config.yaml
num_hidden_layers: 10
hidden_size: 256
n_experts: 32
experts_per_token: 1
d_expert: 192
d_shared_expert: 384
hidden_act: "tanh_gelu"
moe_layers: [0, 2, 4, 6, 8]
router_score: "sigmoid"
normalize_top_k: false
routed_scale: 1.0
balance_loss: 0.0168
balance_bias: false
router_bias: true
shared_expert_gate: true
scale_expert_input: true
init_std_router: 0.0216
lr_router: 0.000254
num_attention_heads: 4
num_key_value_heads: 4
head_dim: 64
vocab_size: 2048
norm: "rmsnorm"
norm_place: "pre"
norm_eps: 1e-06
positions: "learned+rope"
rope_theta: 10000.0
rope_fraction: 1.0
qk_norm: true
attn_scale: 0.125
tie_word_embeddings: false
parallel_block: false
init: "uniform"
init_std_qkv: 0.0333
init_std_o: 0.0333
init_std_up: 0.0333
init_std_down: 0.0
optimizer: "adamw"
learning_rate: 0.00132
lr_mult_qkv: 0.7
beta1: 0.9
beta2: 0.95
lr_head: 0.00684
warmup_steps: 401
schedule: "cos"
final_lr_fraction: 0.0
batch_tokens: [65536, 131072, 262144]
max_seq_len: 1024
doc_mask: true
train_tokens: 632900000
max_steps: 4774
dataset: "wikipedia_en"
Below are experts of layer 2 (counted from 0) of a mixture-of-experts language model. Rows are named router (the router's row for the expert), up (a neuron's input weights, with its number), down (a neuron's output weights, with its number) and show model dimensions 0-255. Each number is 50 + 12 x the weight over its row's rms, rounded and kept within 0 to 99.
Before each expert's rows: a language model's description of what the expert responds to; "raises" lists some tokens whose logits its average output raises strongly, later layers aside. This comes from a sample of Wikipedia text that the model never trained on.

# expert 8
Word-opening pieces like re, con, dis, Ma, La, V, A starting a longer word, plus apostrophes in I'm and slashes in scores.
raises: "=", "-", "S", "H", "A", "L"
router:54 38 39 43 18 51 55 48 74 45 73 50 68 62 44 69 18 39 60 57 62 36 43 51 42 62 58 61 34 38 48 62 56 29 61 35 74 46 39 34 39 38 35 58 56 34 50 48 62 27 71 45 51 54 51 57 54 64 48 56 49 50 56 68 51 46 58 59 59 35 55 16 45 56 24 60 47 51 49 61 50 61 50 53 35 41 51 56 61 41 32 48 40 39 51 38 49 39 37 47 32 48 71 41 57 52 24 49 54 39 58 49 64 71 53 43 80 47 48 68 45 49 46 65 53 41 34 57 40 50 46 64 53 32 58 65 48 51 58 62 44 62 42 41 45 56 77 53 42 50 47 45 52 26 53 34 53 66 63 59 65 27 72 67 49 66 51 36 42 62 42 46 52 71 67 63 36 56 61 53 60 49 54 49 73 52 49 44 29 32 35 35 51 46 50 41 54 37 43 41 49 46 37 42 41 46 48 46 41 32 79 71 61 61 53 69 45 33 55 36 43 66 42 58 43 63 66 35 28 58 56 60 37 27 30 47 68 56 54 48 46 55 57 56 55 58 45 40 52 31 47 68 71 48 44 45
up0:62 56 42 59 29 33 50 38 54 47 50 54 57 49 61 41 49 55 48 60 58 51 46 53 46 43 28 60 51 35 54 51 40 52 53 59 62 38 72 54 52 48 29 52 41 23 62 55 46 38 55 52 63 46 36 46 53 55 42 53 58 50 43 45 61 54 52 55 60 35 53 46 29 41 29 81 67 29 52 62 58 65 49 52 55 40 50 54 61 44 66 48 63 68 38 47 53 58 67 67 41 63 64 36 64 56 55 45 38 54 47 39 77 44 51 53 58 52 53 40 78 55 50 71 54 66 36 37 32 59 35 38 58 65 50 60 37 63 42 35 59 55 70 23 52 51 76 32 20 40 57 56 62 56 62 27 38 63 48 65 42 45 37 44 45 54 39 87 45 45 46 45 35 56 65 49 64 54 64 58 39 56 47 30 48 57 57 51 31 62 64 31 48 55 58 52 49 62 57 44 47 46 42 64 55 48 58 49 39 54 66 11 56 37 51 64 27 70 53 55 42 34 54 60 29 51 40 28 40 35 42 42 40 59 47 44 47 22 38 14 64 53 74 37 57 44 57 46 48 36 59 47 57 44 68 41
down0:35 61 55 43 43 61 55 44 43 51 68 51 37 52 50 44 62 54 55 53 38 41 54 53 60 41 47 65 56 34 53 42 39 53 80 48 46 43 55 34 36 36 68 54 29 57 46 57 57 61 43 35 42 22 52 71 52 62 45 51 33 74 64 52 32 51 47 52 29 57 57 59 62 46 57 45 43 66 28 24 51 54 48 37 54 42 40 57 65 54 59 37 50 59 40 48 65 50 71 37 49 71 49 48 44 55 69 47 65 60 22 65 47 60 56 64 23 36 72 52 45 42 60 40 42 65 63 54 60 56 76 64 38 33 72 76 57 55 67 67 48 53 55 43 56 50 36 51 50 40 29 61 52 62 50 39 49 48 58 34 56 79 60 76 38 48 50 52 48 50 42 50 72 58 56 39 36 52 52 54 46 46 57 42 49 55 36 54 54 37 64 35 46 39 60 48 55 68 64 43 56 51 64 45 52 54 69 56 56 50 58 65 46 80 47 35 41 57 63 50 51 34 63 60 43 58 48 68 56 80 72 50 56 51 42 25 50 48 48 44 43 34 42 41 69 50 86 27 23 34 20 45 55 42 44 50
up1:50 55 45 63 52 46 42 56 46 45 60 50 63 46 21 48 41 49 39 28 51 76 41 48 41 42 54 67 36 42 49 45 52 43 78 59 34 62 49 30 47 48 38 23 45 60 63 53 58 35 70 43 62 35 31 55 44 38 45 42 68 14 54 67 64 38 41 57 62 53 60 31 36 38 43 65 63 46 54 47 53 77 63 59 28 58 59 43 69 58 49 44 59 65 35 32 54 65 59 60 16 32 50 49 73 39 44 56 44 58 33 60 48 50 37 59 52 51 45 71 56 51 53 55 39 37 52 28 48 45 61 47 59 30 50 52 36 56 30 66 41 30 66 41 57 50 47 40 54 66 59 40 37 47 63 39 59 51 59 54 71 68 39 68 54 58 51 39 60 36 41 65 50 58 64 47 54 55 52 54 39 55 54 43 66 34 63 52 63 63 53 54 51 43 46 49 60 69 45 56 53 50 56 61 41 23 34 76 56 37 60 60 54 55 62 69 29 72 55 31 57 32 69 18 62 58 44 27 42 47 76 51 53 47 47 29 43 54 56 54 42 61 62 42 43 47 59 44 45 50 60 44 69 42 55 52
down1:50 59 97 74 44 56 69 52 25 52 52 34 41 49 53 44 60 57 53 61 68 56 57 46 62 69 61 43 59 67 49 63 42 45 48 35 22 53 49 87 41 37 39 19 47 36 48 63 51 64 58 43 30 69 39 40 39 45 48 54 53 56 42 64 28 39 47 59 43 28 58 54 36 54 78 54 48 83 37 64 37 45 62 48 58 44 53 43 49 51 51 64 41 57 41 40 41 53 54 35 61 60 54 48 62 53 30 45 56 65 43 57 63 55 50 37 61 72 36 34 53 44 38 37 53 58 45 57 42 57 58 60 64 48 59 67 61 58 61 53 49 28 48 62 53 45 46 50 66 33 45 55 42 49 59 58 51 45 56 51 49 50 38 53 53 58 38 64 47 53 62 46 53 57 66 46 53 81 37 50 59 56 39 30 55 63 54 58 36 40 53 60 61 67 46 34 48 20 33 57 64 63 46 60 52 60 65 63 44 47 65 61 60 45 41 44 37 55 42 53 60 49 62 32 50 43 70 36 20 67 54 69 64 45 47 43 64 51 48 42 50 39 58 67 70 58 43 61 54 66 61 61 41 31 72 74